Experts of a small language model.
Experts: 128 experts in each of 7 layers, 144 ReGLU neurons an expert, a softmax router, a shared expert of 128 neurons.
Below are experts of layer 4 (counted from 0) of a mixture-of-experts language model. Rows are named router (the router's row for the expert), gate (a neuron's input weights, with its number), up (a neuron's input weights, with its number), down (a neuron's output weights, with its number) and show model dimensions 0-255. Each number is 500 + 25 x the weight over its row's rms, rounded and kept within 0 to 999. Numbers have three digits each.
After each expert's rows: a language model's description of what the expert responds to. This comes from a sample of Wikipedia text that the model never trained on.

# expert 35
router:504461496505464479479513495540492531518504545493541512526520511489519538416484552490540498517520520501493469479536484543498441487497505462540539474502545500508521503484491483498522454492490514477467485509537502493529499467479496467504500521527489454481478498506506520517471488538482511495466442498480504518489518498473489515494547507499500522518507515480517486510528535507473533531496513548455519507471499502523507443514491537528560487469496492491521483480486476488529545501468528514527488463526490493544461473460469469518484504503494483504495496501551476477527490536469502520540479484545485494487444553530473491463506473498503505518509498483497513503488511502508495522518520443499516508536533488526511494546505494479495508487517441516488515487539520474467456491507550
gate0:478541503518492458460502471522472484541470466513516505487473526487472493483515535468490487512477490504477495489522542485528488481489468535494494472437515490469553533496436553493464528517503498522490515470488516463508482488498470522501537518502505534499472514495465443536514531477533496511495475497473470495501480522506511486501480498472476537450505556499513512514524490524544476445487498514499487514499484539486496455467484482461519524515462453503541538512476482504493521513520501515471471490498506570518517488485505529519483519514494483554517511466493520479501494458494501517517495561492486512521518549520493496526487505471502494514483497495509483499484501501496495526470490535499512470570548489553468495472455562520510469479491488509473516528490543483517532465503499
up0:494482523500522451462523493500486477521534505507495500480513514505470498488473458463469465490485487505542498486481515422536461528495520534511477538506458527489548476529484474524505553488498443476482539513523508484492473483451509515496514480510484507481478521506520546497502483489500461446508502452485478497491509543471498491490457519488493492504521518461471494470489509484514495496520481526485505476539504478506519488467520449507486528527489466505545511537496510520509515529508519557518528545485546536494508559519507535487471496501526484544534509456537493487483522532460534556488491510501516510516492511516499515511461488510482462520507530471530510467454490541492524528473512496502526544512528470509491490498467502476445485452496495527471495467502535503505507484543505
down0:499543539495478483500519504521487482475464505517505473497516507482503500495526483528465492548504522513527499540445524475477487506501505491545535494507509526484503490520512532524458437487491494496487525486544525482522510481487486485482464492495481536495467471519487489537495534503481494527514497523470540475495486516544476564472525498482464486482507510462517518492521499473507551458531499516475486481489481515501492518490496491493543448507497476505514489512501512467520515519510507509514505500551444513534478513489438498516530492518484516483529524540473510482450462430541517501545511457509496478534548516465509491508513494494505487507489480469453447541506471508495507507520490519451509502560532498525499510500487464544478478492502498469532460452527498534439496510486542
What it handles: Prepositions linking a noun to its complement (against, with, for, behind) and violence words such as attack, killed, destroyed.

# expert 60
router:491486566508479483533492473487476517502514494476548506478488505491485540480513546484474491525480503503455496522518515566519467509519533516519500469464473499500472511499498487506512502473514445518522482461548507519502526501525495481524535509503519455495461481529508509490480483505501538517487448496497492530513460540491491484445554497493489527491452534501517476523505499517487522485494477518490524544464514543497505480478504495506533449477500491526499461492493497498476480480476506526505509520505493488549478505442504458501486487511460507476501524505538483437535481514427517516517496461537451480458465515554491524484490494490487519510455531454510501501494518505495475530508491472474532519480508518555504536495501502510514514464510458522487532463526520504496505540546537
gate3:495498504562522514498500518479508470494482479471466491478512495518506459496491478496505480506539509520513496485479492513488511487522468492560557492456470502494522512537513489488474496488533468468504526506486492515497553506544500517493513467534512534474495504490524508496504487471527498491472489530523507514435478491463538563517502501500499508523503471561485512490513522510457544491518469481489457501497489478504501512513498554480476524491490490440499492491531505482549498483519495517499481479522571542501501485478522502528498522552462524481506460502509544515473475470499474480510519541530464455442542492495517527517447484440503525574508512525489492466493509499532498488471479495509497476481493513487514518494518462484564472490526523510514512456486489522520460533486496
up3:489502513507512500514501538475514526494488464477498504518517509484558500521465473470505499512514512529494461510551467510485509586523536499480479482480536519502538498521504476492550516518475494486503500520491480504530515525497514502498451512492498484538555496529517461503494499503468470516452470522507462514495527526498446468526503496467539519486524513502501528508517503489433507477509481560485501493451511500523512525509541483484525514486508521550462467585442486507541489516526500517497469530473502501529471486495522480529495489499473513507527504509454516453459490479471505522516499519493510504488441503504472516487466496570494432483467499503529481527510469504535488487469506511480462499461502495463485490502450526514482489474524488499519498530514503473478503484479500
down3:481476496509476497459499539476490517487542503517548521505461500528467500464505495543511464487493485480456486502486507504489457448516474484536457501514504487529455504462536488528503490488490488529501497495464499500491487526492501507477542531505552460533481535479480442478491461516534510504530518510475514519506511474551516570506496457500541536521537521518500515537532503504502462498502481479511534495516521441474460501535466491504488489504500522483485530467497492534472479496467516519517454504483482493511436563482511477477496496488501457494511484471552464539534499536470504543506530508517477488505514502466523522473512521490481497479522537530497455483482478485498528498508523487514511504520506480509512502508522504497502515538517478455486480507485519501483579498460548
What it handles: Prepositions after verbs or nouns in narrative and biography prose: for, in, on, at, from, until, after, over.

# expert 42
router:494502525496523500490473502502490513494466527486543544529509516496548503475482493500492444494501469495526480451543509470504491478483475489511519539519504499504539517483538503565521468534517497475442506518488493455474506481466496499485460552476481537517506518492533477533504520500483509524503472466507512525518554469493556467502503529525509536479541471490507516495557542477448526535504485498544501503461450512474516477518483534532482504516496484544527509506502499464480499497537495510535447449470519475508471488495482527492528562516549524497446478518511522512542544507535523480499507496492519519501483493492480480504487496500510498497483500490479522513502478500533530488511494489478520526516504496480502537481543516474515507536469508497547483495534549499463442479513523
gate0:504497546515446530505467491492491492539532517473490530489523524476477513490549518507509456515501509473524492485474503498506467488490500490520467486514499490510440507481492489489509552527518506498511509506536514483498502479488530481516521451486500468530498500489463494480484517455525466521524514494501468504476486487505488533484513461500516486459536506511495436478527521508491527479486525539494483528482463424517483530503533485502494481501505506497528519478489566505542502523478474469495511545461484502540486572511501470467464529490462515481503507504496524508456509461498505530514484501542516494490482477487511491524499493561484523512517467500447483503514472513527448514493462575513507466482472512486493535536512513511512470494500541494512518561472509469556544505537480
up0:515545499508513480508482489484514518468511473505487482525486518501478445498519472540432536498543526492487489511513488541523554531523505457519473549510484500480463439498487516517493500503525510516502520473489502454475545510510489503490511523510481499509521494473503527511558548517485525423492487490458473528522542506497490531460482504488517506545445485464515476484481542508454512458462487514453538480502511518483540509485470539487499479473457439522472492532468512511496537452509520511538509511493513477513516489474531480478505490504515531508473462466523503488523506508507526454535520520502485485496516518497487517497463495533498532508512522546498528492510506508487488460511525466503476513516489522533488497487543503474471553542496536484513520514493503471482460510514487
down0:534457500511472498515503495511557504498461469516507459505485470493465526497501489554481481465496528470490511513494499461497462507504462476438523539496500484552485531486545529537510505503503464490502527453488498461459484509538481492480491499562472539479519496457500518521490525498534498479488536486542482476495521531452473487530464505519512494547480529510480534479478501508514462491543490455505519477552493541469516479562518494480502487523543502502519484565525462527480515485516495494479491495444495495496511492530462503499492521481555463517522476512501474507501497495497513480481485484456470477481510460519521514499469507494512454527478520483461492493500518526510543503522537488478522469508489505459506497541547517523521513516505522515524507544513512513454491504479482
What it handles: Numbers, spaces, and country or organization names inside tables and statistics: United, Soviet, USA, BBC, percentages, population.

# expert 59
router:524519515475505505482469518488517527450477489502547529515479529478529487485479475499515465488505454507526465445511506483491479439485489491514504533493504501502541521505517480540512472505525487502465548491468520472475504496438489517488473562503461517529497484494524471555506547490505501519504451460524479497515553470502507467528498506501536526498541459484487498509499539511464509524522496532531516490484475526475529468499475539517525518523497492525542514522511477461513517505538501505514476428472503460535486467511476522503541522514530548507474476551506544504525529523525518466521525475473536532510509498446520519471483502492506469484515464484482500528522491504516517504522502476468523510553487499471516512486520499468525475532464518507522499493511531474469467513508500
gate0:489502531520423532508473511495499462487497475518471475496502528486469514526524476500480491522469494500504527482467508521520489526499486493496509490514510523507455470532477538468532499523452511509497528516504529524512537485539521513492481498515519532513565502507508499532511540445461477462540514494508501487490521477521509490521513541500535533495466520428496497492457509500472466528504499531467507481459520441467452508522466494505505489527480495515493510560504485510490445499491472479485504499510492489489520541501496528521501515538494514511488487480501449478479526515525498525511498527535479445525502502466441504481527506491477478480528495546484474543531465493509497525524522537501518501466508522539474456501513501478474455517530526484471518563475498523479491485557522
up0:502503501507458506499470503489464462493552497512474483470478512535475484522505491454456482520471508472554497468534504552500500529505470473518495499493550531556488481513483507481538511545483477481509495537504531486473538465509510524494481501512504475487528487495516493519452513442511492493530516527534502482499525466511517514474537545473515527447479510499505436497475492510488476519474520541483480493481537498487449578504469503517512452498506500493515540518514485495478469478463509493486527451491475501517513488521525491486478510528477529474492481524501455486481525508508536543506476520499492469484498486512453515457528476505513481497520509494482480532573489460481518509497503522529486479466457526504512482522503503485472499503566511503533520545523494515494499505557494
down0:471496497499519513470515461489518503559490450501520471524546517530505497465521518509512489539490487466488533543470476529553518522512542496503510482529535473473474478485490504494532498523498488512473454519496466467505491490462505497491456494493428503499485490469497524522532469515464483500476514503502520496538512549476552491502534501512516491456476506500527505495547496484531445498503496509475456487500458500511490528493505521514488513493526535460485481502518513507512537489521496516489472501524474547480543527490548532544528446483500433499489469490488496496495537477505493482536529525517463531488522463512484498478494552512492517478539509467483529476463469493497499490426463500534492476535507506501552475478482499501498533490498499507556512472498462495527494477475506
What it handles: Final pieces of Japanese, Slavic and English place names and the commas or brackets after them, such as -ima, -ović, Creek, -ville.

# expert 54
router:526512544491538501460477501477491517455472496474523521508473526497522483487481471480505462481500469515535485451517506467483502443492489475495520511500508500513540478489505491560525477539531483510442535510466500455484515497487486519485477547490450543513522501489511485529492544492494503503526459448484497523513557491494506494542503511534527525478532461513512494493514523501459517540524468506525500517480462507465510478521475540512519502501488488544512518504517472488499519499535504489521447423481520464523469488482513528523513542513520527519468491539505522494504496513554516428511518462494537495522491497470482504474482516536517455479513499488517523515485453492504514510540486485477518512537491480486505527495523521459515502527476521484525484468522539486469457512520529
gate0:528532468540540506554473498515523486459503507484511468485560494537500509488530532482484519497476468491560485514507456502530425501501507494515529535467531474507467518514507531504489515519514555498521507462536520478474516482483502490498475447485512532479492503507487522541539531528547467485493486509483487507547526492497481553490512460499501515502489440469497501513528501524503488517506527450500492533475469512451501497526488540477476489485538501506503509464482464515492506472505439537493507518501468490461489493519545490491483491500492451521458522527504451480471509459543485489533453477467463490481483523505476468486487520444521535488510499537503524491483501529484503494484504522499498508520519522527445473511508502494473503483509487494457469511535506513532502469506517
up0:507488518517521482454484494488516471513492453509518545473484482501538484504466491511491491507473479515448462500485510462548535482483490533502490467478531539493462482510482480492540532533500515529491518511543463505492510452497505499454532514523439490525476510498455499473538499455535533520530520476515530517561462477526498506478539522505493492488504527503467484499454435502474560509485492518518471484510478490531496509486525511523500514527515516507473476507481529481487518479495465477510519538481526462496524488510500488517506498477512522497501507503450513494520464542487490509455482481526489512496521464530522509497493467507499507478520489486521469464540471423535481484491507500501502538492542492490526519455479547493498545496529517488545483503541495561499519518452503
down0:454472470497534485533498511515542510483490512459469516516482538490520509503477501491474516479508516504496516548500512559527512464495505496480504472483515473535470553501529478504455480464529490513439520491510494507501542479522512533534503508498483515522451509512526470527508470538485530567494490508524514499453510537484514475485508543480504531521473467501528526530500509518496513493507464526505492489445474528482524540501526473526514475497480507502491470508496490536509528449521541502487497513520496493493487463527527510491520481565469493522507442471485511511477464509508546508486479490448531532471485478511493471446488541545550505485479502495537524495498474524505427474528499463465501509501519530491495464477495493495509447467477504482485514499490499484496486443508506
What it handles: Organization suffixes and name endings in sports or music tables: FC, MF, FW, Records, Entertainment, Liga, and endings like -iga, -ics.

# expert 37
router:502484517518521475495471472496543489510484500470518492497514509481520512511505475491539479520537469545510491510468517478462569506484509479489480500512493499465510466491443493477489513454461525516510537531470555514463497512520515494468492468518531503483495489510487521458537558470480501490525512488495509492477480498495504536515515447501504503540545502509484475486512459550501479473478528528477490497529563486487472538489501450490558518479508527507506508479518509514549466517520506470483517497487471530492490474481558498540477468495550533506508517512469532501514500506534495482534531544485538488548509505484505477447508508481501469513494523497507533539479488487509494501456489499494478458515479484513533461498459519482474518466529525482490482496450514522522502486444445
gate0:523523546468525482492451485494485486465493507490523468522448529446509480443507474481507490469503510472522535493533507529518507497526495504487490495522483524512462525496448475500522494485504468452534527481452487510458490471522500514506520569524468493529493504517501483498494493495499527542502478551473495485564465539471538526513464527542483526495507514482579496489429506501515498484498464478498527492507528482499500489522458511518552521517515493518497506497521485442486523478561486517497462490517475477491479489499522504481484490499489480522487550501495512522513502509485512506474496494448491451505496534496531524520498510494557477518478477493509470494505490480501514482486527494519525536514536474533474504476522508483539481467479500510499501532518509510470427537521522
up0:485519480507463492520515484484501546542532496549478519488519497494476516537462533471461530520464501482536468489555480512493508504477483491535506534512474503502502501508528533522513509527480518503491481521492493472542474504510504532491508445474509524509543476514508553478521484513510484475517514492498502529458483510528473465536530481447479453542521497488460502498512520528509463503516513512497471493526470511534474510460516488484484484534492476495495486490482525498512436516439538465527513546474511504483499524453482495534509528479497529468500464519484486501514518502469500540471517515515562537485479475537532482478511512459449498509541564495458502477475475501468494493515490474493503493493453520453505492526473485524492523501515539502504513464477490507547553502470471
down0:476515501503479494476507463508492518506540456485526486433501523546514465506496499503499504510482480514523507482530513526488487495491492485530466521511435493529507509489507527513513460534520498509496492464500468501536528473456483521488512543476561556473437511512513480538503514542492540546498471522485495524504489498520541508491484527500553455520534456441546458528478496485537521497492480528469480483470529507544495516510512471507514516517495490452506527479520506486531527464469502531513473520522481476531480517529482508482528492469512521501471485518496511488459502494451489449447464475476487559512483531483512449537535490514513484491549489528495487521491485504506500521515512447524501501506515517495495466520480497492483499527478466509457513510521484472480504536493515
What it handles: Word-final pieces like es, os, ons, ers, us closing names and plurals, as in Hermes, Parsons, Strangers, portions.

# expert 58
router:488499516510509509457465542531539547511487502528503521457453528485515485490441530458534445515441480475470495487523481471502438484467512513498521521482497500525507504511532467494531488507518484477477483483491498453543472487503505503471481479496543494538485472462512479529493480518511506470471488459517515488537511503478516441488535487465546516494508542544517459528521505517518569532504500521521501542487479479466491513510513474513531500480510503493482470468511450493494458506533483513551497484507557445527498482517513524515468502508501489507476529534427476491516480516468532494529479502496481532497512464506497490510487485524532488509519510477472467481498529515514556523495511531514510503465533532516527549507545514490509514509505503475507496516500530519497484500485494
gate1:525512524515488494496521535520488441495508462483490573503485485501523478486412521527524493474482499525483480496515507457507512485532516550495515503491505477452456519500516506507540499518509491485477446550476492515513506516494519488496497520512514497507502490457496501467509516502482480517457468526490520454456503480479511563496450505515500501516516524455540460503486575512528498485489519484506480527524503467490464500471463506507493506490457524508524515541512460512519553486526472537492492502494503539448502485512500466506498489473504514495538475513534485484477540486491476488530475496508572531506491478488491493510483516478516493519518529494518515511495554501460475513495476486521509523531528539485508523480514423485484491458515500498516521497460533494562486487515481
up1:514499485485517450485482492508504470521476487484465523487517510497498459469464510481546516461490498475521486500487485497475482564517460486482507503493488499503535529444501464532546498536547506485444486539508484541520507491518495462481491510494481524519477509474526498514440508495503553491510476521477494436457525521486509539524463519502498510517521499505543499535471528479517521519540481488472506490512470459542459483463463545519506521500460511504508516511500498485511485494483493510520507473525504491468497521485486495512477492482522473490557475543483491474512566524481515536489533459455521442518474505520494504484468507477541461509471523458497498535483536523503538521501539503511492519542488497507544481492500453496479516502508506458518493486523561531520498513514528
down1:511532505542521493497454490472534473534528495487488527523474561498487483508522506512489515503472503495496495494558501501485497540499494550488491487528499474512500484556500505445527499513512488512503496480457541489465518469530476470485512538518501548492498498483516485498532502500479491519490483517476534475487540475493488479492509491504502504492518459458544490473523499517540500508518520545473460515483523498503481455502498484456514487499501521524494504482505472488515518447484542484468491503524529527480530487460489536503437486496474492450486504490510475497491487487519504499499539504531463493524537467539471519579511486473481463525479494491526462486493443514535557523525520484470515530482528479504464485496510455527461487519461511551536492546453547479490517510483471
What it handles: Hyphens and en dashes joining compounds or ranges (out-of-station, 1454–1455), the word there, and nouns after in: addition, contrast, response.

# expert 27
router:494558540540506491525493512489481492506517496491511554533482537499503451479491499481472508492495517496489488489531471460521448486497508491459492483513546513541523468516527553474513552527549468511486513504496481502512414482469496525486456548503500501527522518458498482506514492519507460493539508506502465468502519484510509512449478492514521519508490521503518479500504488488493496474499509531523499508507473529457512478512467531484483496538485466522530472494500483503471471551516478480482475527512485513449497504483556506481523510517499529468522504529528514559525510510477507468517472468488502509515437493501486485517480475520507498503521528439482483513479517492465497485524538465538509507498504518488577491467497490500497498499443488521528459450480456484516495498551512
gate3:520513496476499463514475522505528482488504498509539508484531474499497549501474487464510546520494526498517453518496472519496515474471479460482505511504520509520524538497491519501492496523532492476518525514469544494512515482487456509483466506510506447506469510495433497454496485477516518501435446509478526518514476463475505483488479496460487537488490487572494531511518493527513494509521517444503537479471542510438523508437513489493521481517481496478507547474488526495526529482508485469476516479467542523505450507481500528554527510505558479487544493470461501528481472514499502519528475447537487517498551503488521512518511481482498504509514487498476529510487468517497541473535531476536469503500536545505524481512503493498516502553486502493523507488467521463481471537530510
up3:466475495494495553495498527511520516567471502479471503525505494497506495484510533502496482477495505554514514523502528516501519504518483498485476490488471498481506480497492480474484511464457510520521499492510466520514491492516493481493561470475495532488526541477570459511491515535520529455539501458547521503493490489529470493464525547529528495511493501470517464481491515490478517528486485534480461480537489464506498519506491496490482530490518528505480489492468481529487485549509547504506470471503530515493521473453518462445483495542473477458475516511526524457506491488469498521466510534441514539529501479534475502506458532500474535488499538497503512541498541463492453533506483478441523529494462511509472489508489517472489542462499536499464476523542461524531524489501482
down3:434492484492519507497491466454531556503497481509464511471522491472490433525494533471511461507494468472512503522512466513481475559531545492498496477488484522522525529519469533470464509499501504527533516495479533478521494505477512498494506487507527484535542481491458471522524514494501564495482476536476492523435475519495452443521506490524501524493523464503525526482487459450489530503494493507494499523493552504493494520498457531489525502507501530478535473501467511524486503499503490503479526486435518482508511535531490444509482521493505541499507485500506513528471526525527512499506509507507502482513461471515503531485531537496520460528460495516526485454515521486528448486480479459490487535508513542555550480484518515517517488490492516532470501498511529513499470469460467
What it handles: Single digits in sports scores and results tables, often after a dash or pipe, e.g. the 1 in "won 2–1" or "ended 1–0".

# expert 26
router:531531524472482508500491547508498524506496474486502528498547509493475483509503507522506497530511469458491519484515483493510483496480542459520493515496542499508573489462479520515484509490552472499449506461479482493506488459477502514535513546521475491481460520483473459524514485484554544503513457468529504550500491460505503468455519515516509532472507479509524496472541527503511485515486475506522466482495508538470531488504496526490533478509536443570566523502489503494478480493504512501490497488519502494482477538496460495471516547515490493502522481538511510479468509528478536487493497492487540513490533463499502514532498526528529518492526525495506467506540470512507477477498556487531474484523503543535492492500498517474559485548462512512503477489554472468502471506523555
gate0:484498485469493508464489483515478482504513538526470491517545480484527498495533466498514485493524468489461459504503524516477474482495502521462544481530489524491517474488497504472491527521518506482484489452516538517512539506493534502491482540544511452479497514453453477502499488511509498456505519524498475497539521498480510487485503480472515510508542501542509505550543462514492523495476525504532510494523486509458481432510520477500489485528502488473544524552477508524539508544481513549469510555522480470510495491497515532492494515495566497472554487459492509523483499522533502555453483464477473525510499457521495477530450467536501491489472537516484495501491483499515498526544547498553477525458505476483509510476482496496501493501533506442486549507478515452485480487484505
up0:523486507528544481485510535514527507525455461460499537487456465526485490489458544504487469505490513493503530487531496488516496516506507488555491491470489508474490508498507510482480501509511498510507514544474461488514468535521487537471519466490492556523471528509496529504516542504474535555510475454506478509435508531532469508493507497464495509503479509533478441511495520510510495539523428469489506495525523491547517537523508527494490495477491497518477497466500496466478517519498468466522477492486493527493526493515526468481514573490443510503491527461505489488525529484456457445526506508534530521490536534506491483506521526470503527487490485485503479541465507511509482483482476485480529518512461501478507497513541436537519461526501536507470453512490521546479479498492513
down0:542506500481483484505533543491479525481552517475499523545505488500488508481517515511512486494453489531516487515482540534500479499464497547529516447503485501490494493496494484496455529443493512514532507512496507463484480519467451486553497506510505505489508461460504521458484505505482534514505520523524529502516438485510513538505498497470441489504507475486476560506515487538545494489517503466536497542506469523499531476505507520496503489511521522494442495527483501502473490462474519509559527527467499487535464524532477488521495486482504481511563503479504471510524532498510445517501506494527527447502557502519505479466521475500492479478439503500485536493522505522514491522491474530532538509457497473481502494494507563448504463464524471498493511470477484497471451496495533
What it handles: Pipe separators after a cell's content in wiki tables of scores, votes and statistics, including rows like Total or First downs; also dashes.

# expert 1
router:518553502563515501466478446462499527476506460504481512544525536496538487472470475509488488516495517509536468461487505472519482507477490456500556492477537525543505496489506510518532492579527477486466500507508496490503454491480485497496474579512475501501514509482517452508533468467532477521514451535511495525508552532533479420441496535527537503526539486493486526515492517538489501508517521541502523514459470482486473487513467523478443484506527495505540513518466474468470484496517474507483477473501513484516489502477519521514522534514512516499489526545492517538507483477547510458504478467484477539484486488477528503515495498507506475530494501514510525479495470512517499533538514500513508532509517468499482499496519511521521502510484520503480495496502464508459479475522523
gate3:461519494467527501473514474459474505524532565542531543502533506497490498497484515428499474490497488509473488486502511475497521482498492459511525529506480504508540492496492504516503473495514493489536532488497480492474478470463459511502480526568463511502467512504494529524497491534482520492442466493453509479504469518497469522526513494465503485449484465536527520528463497429484532512521525536480504500529447506518477479508498558514507457477506555475498534510487480517502493491502548510464487543503476498495542500438526502538489546499533504480521479539504530501488494494470478509568522484504523521519496542493483444480511495518512499503506534471498499501520487549521525507472496521475513487527545491487482517496499515499474465506496480509509465466518492497546509484470508
up3:518483489549506491488515515519521511521452474513502467474474528492508515480490478525490515476531507463512510486487516515505466484546497505540504459460513509481493501500489532490533485512482493494490495473497506501526542504531482485491492529446540491527527515476516542529567500509531484523526524472499471504450545482500529481480522481526523511520515502443509476489509468567527477455479497448492516458478494499510514552505480472510489478521522481499480511491510495498525489523502484501468523437489498488516529486508461488507506487519488515510472519505508481561554492513480496463537545532474471450499475534520515530510523504496551478516449449544511504491507531444515484488489478504514457479469495468507474502517464519498501504446549524492480503532532472504483484481550491
down3:481497472503505555525499478515548496515470533502517485514485451491501490487490517503494480511486523512476512456486502474480465507458539505466475554491467517504499498496494505467478539522519470502481501479517476521470517506515506495490467480493491505480483491483501492474517551509539513570522471517533548532460504466463468449484510541503511540498488524500467520497459516475520521500465531483473517489512534519490477489498482516482474473550511536566525495515505453530475456454527527481536474483550500526438539487514501541510508528481478517535510513488524539506474492520483454484481502491463494479510488470476518522503523497524494471508488495522471505520419513491497514511474513477473524511546517510514490514490509521503537494517494533502487437507512491449499505530483545
What it handles: Single digits in tables and track listings, especially the first digit of durations, scores and dates, such as 3:35, 2002.

# expert 31
router:482500472521477504488502512511522512530506542469538551514499531482537480429512548506531512475469548471532486496502522527488449463530479497465531473495483499492490523541472510541523457471496555469471529504468510489510485539515528511512524487492544471482423462497477433457509454523491480530475503505466474472531488504473514479502504525511488508493506542523516459532528508510520516513477510462471495527468490483506504501522499520489519498517497514491496525489502487519530522454509465540520477498513484534490506455544506535508499491511522470514483516508547499469475506536460511513494488506498491476511519500447488505498473477499516482504507524504487526484518463501527535531482460452473476490493507485498486496529480456483488538504492444510481520494526537453473520491462506
gate0:497476494484467502492488541508476501520497508486461477479507508522516511502494495507508511501488471529501510503541492540496500518524466506505506537506488528510499475480502500520533446526548507498533513484479463507484461521501540468495454483539516524483518485570537475518494537506503526487487468411520561526483502510533548494492466521532482513500474516505510475489520520506444525497496513498518505463547515503482478453470508500508458528476520458519510479515493510535499507458527493489478523515461504532493486518483485518468492498513540509510468460526510529510489496518500545543464479505513455464494533483507508495460483487526486498479479519518508443521411525472506508516465464514488465542534504553513478542510484534465469509478516472502457515488517508473492494506500492
up0:535521500486500493495491552495528512541520491488488487543521481529531461528421471516464528472505495530482486502516446534515523461513476494514468519485507494511476466480482501521487460496524514528488500463518491494534511519481501533482468461527496511487513478503502483538552516510482477471480462490526557516503477491502526517489534495532497500482476492510465483484496501526509489567503542508523501514522524490485542511550460466481472512476487468528474484492435472535490491546483505495476555505484463494483506499497479492480474480515492480493472509565489533537514500564494489516472505516536477509469499484498536480530464525533475473536532514451481481555491519509505532512473513515515495478529505506480470515478491481494459488483496507541459487521482550504529501501492465
down0:510521508528488510476504534502446506493483496520529497495504477521494505507445502493543542485503514574539485452516522518486487473511516465492498482530468465509466502481503520489447521539524500564480473474494502509536526482512484475540546546479502503543487483510496502504452539469504477505514550511491501486480512459495553491485496509512528500511528532496525495499516526483494488527492480523540501485480455494532489492466504505445526489511514501477498488522504524524511529495469518524492509477498479502523475430463473547481489475487501514484462524505537454506465482502497510494551482499491507534536490491486500508507470513486526514517472507501492481534525498476466491547493452463546518528470474532512484481494465520443504527440492513468521513461525469486471503541531477
What it handles: Generic nouns right after the or a, chiefly way, time, area, compass directions and part, as in on the way, at that time.

# expert 52
router:533463513500509473548509439502551520489471502509495524504491494486494538525509513501519512523524526465529499531523499549488500529502534543510531417483485500494512513499519518503470469473471491452540469495513481507485534489489525486515484544525468505487499489512518534507499456461492522527482472518504480530488479522466491477465534562498494476510460510528520498517527488512483511499470535545497526562460492537503512424502531489526546475485456439533489509502487495519474509457495509508503514509509491487517494538493509482452517488491486473483514493506514465441502500519453506488534469502488516532495472505543444518461480479492493531485508529472543479524505521473517491513481485498511504531517516504484510528500504493521517512471494452533482527455531506504535480491524496
gate0:497497489500487518489542516513506499498482465495519517515523470478491497508527516523510471543520523454460504518515509519514558447479508522456519499502473508518515483511511500540450545484446503484458521463495486448477505507456453551490433479536506500469468484511502497519506519522540478493478532541527500494486516504502487480508517522514494497469488467491470523506546523511462535509484484486468452486515497516523510490510498476453488512509526506499542458491486506536464528497481528496521548479512478511513554514554491524476506509477487512480485475479498506488486479484515459514439504492493551475494523504456495498461484491498509462487551475527526482506524540521518507495539514486533497498451523531518482528467526492501484501497468474511492495483480509504557520451495568
up0:545469476481526436528470512487548473515523525484477476521496521468523480517550522532487514467491526453512491470524553526488489463522513502511494510552487495459512532530462511489490525497517506515520520519516498491522520526488494483497466524515512489529533476522486458514461439509525494488536532494510508537515498489464473513522512485501480541546448485498468485536515507452479481441487539516492511524519488448490477479513533516481505554526508491531482489522503499485521516457533492512489482479484550467529505485468535525483480505489535491484460458495494487521483525530466499480494455525528504517548509475472520496501495478504501498506487485504528523474498499485516518511502504538485494522547503469481514502454471539506458510509492437489512539541456505468516471477493483
down0:538447508531525486516503472499506495523504525502468541498494480510472491460462459485479517515493503512505486497516515504485477480524486506521516488500485503524497487434475488481519496547498500485509482512486499533497510506493487489478499565496489516511479491472576478461569506494488475526491457504512514527500500457499490541519500501517494474520522512540543493467466520549492509490567439497493493518474489505555489450505519517521464501526511488515512520500513527497484494522476533552467499514492502509526485528524508465510491499501513551482568506449494527483503497471467521497512516480482535504504500512472473482512495474506470474465478534482521492536523460518491451568524461507512489461491487464461478529510496505516502481471550494448503454486539510488468513483520532
What it handles: The prepositions by and of after past participles or nouns, plus Preceded/Succeeded by in succession boxes: conducted by, date of birth.

# expert 11
router:496543519505548512470481469492497551456472497530525519479455517472510457466467460471509440470506488499500482464536501462512468462482505518469489532487530480489496508486525507501522477507522440505472525530439496487461482478457535543464478513468470544570519481466510498547514507483522482487515466456542492485508543481515506500503541507515542503498527515506511521506491499515484526508515520547503519504450488505517536460486519518538512505493515490516501491461500456491488497515553507489512494498534517471505475489526510546514522528528505495518479497520478508495562521498494505448553526492491504529496500489499496488517467456534513486509506468498477466487480468464534533496506492503517518486524535518458489522482555487488478486508499547513500492488483501483501488505521540
gate1:497501481521518462493527460473479488505512470542496508464501507471512484527499467498529469474512482500524477503518498550499535521468476440459507472499477514456501540498499452463486484484462494562492478498536518443496479540510489434504435484526515529523491498503497522515463539503529529453540512527480540547535527512521490504544469532494474495518490483531491496511519508488511513498523532504513514479505531500532514535488493529471494443521517496501513469473497503534503458532509496495505532504475455469497465538534497471544496505498531511493524523483511468503480495488460542510505502506462488491466488480529512504497496487460493479552456468506530474500502486495469497512553550506489499521513483489501500492497470476486541553526514471474525460502479467495532488529507501
up1:518515500494507475483531551461481457519525534500516489518472525546501483507491496522516503491521469498513474478501487499484510494475462508489511476487534499470549491519524533533467541486501430510495512538515502487483494507480524471516486485475540464504456527435528466486500522494493544528533468518490490503527495533507490493496494439484517506421491465469462509503483495509535542484505477525491549486491499521545494496521469533511464457545506481508484482448500480550441531509539482502447495517525462480493478496537499512483507461519525468508500495499509516509457515515483473466516526487545466497517511487487470513490535529479515530506515485475458509542536516514522515518502478445513521485504510521510537511490498515473478519490488476473547483473499485506550497508530501
down1:476485505505446488471516497493540460505475542487513502515510516525480507482512559537508512495515480472502495464469503547508502439522506519490501515529474534529508529493491492497510525462533452510504495523516479557471527480536476504543509509492506550469467525512501486499498518465547486521508513506527530450516519479493498517513498507462549498479482500517516503488488497520516464522451539521531497471531489521525468515508482528530516479522508507505501437555487481493508462508503470546536500466497509532544481522489527436481498480466455545455464460492517485479485480509489475502500512426491475501466508540516508496443500487497509516487481498484497521505512518494527521497504489503474479521522538483504491497529517478491509509551458437487539498514483471468490464494476512
What it handles: Hyphens, spaces and ampersands joining parts of compound names, places and dates, such as Fraser-Pryce, Sucy-en-Brie, Indo-European, April–June 2015.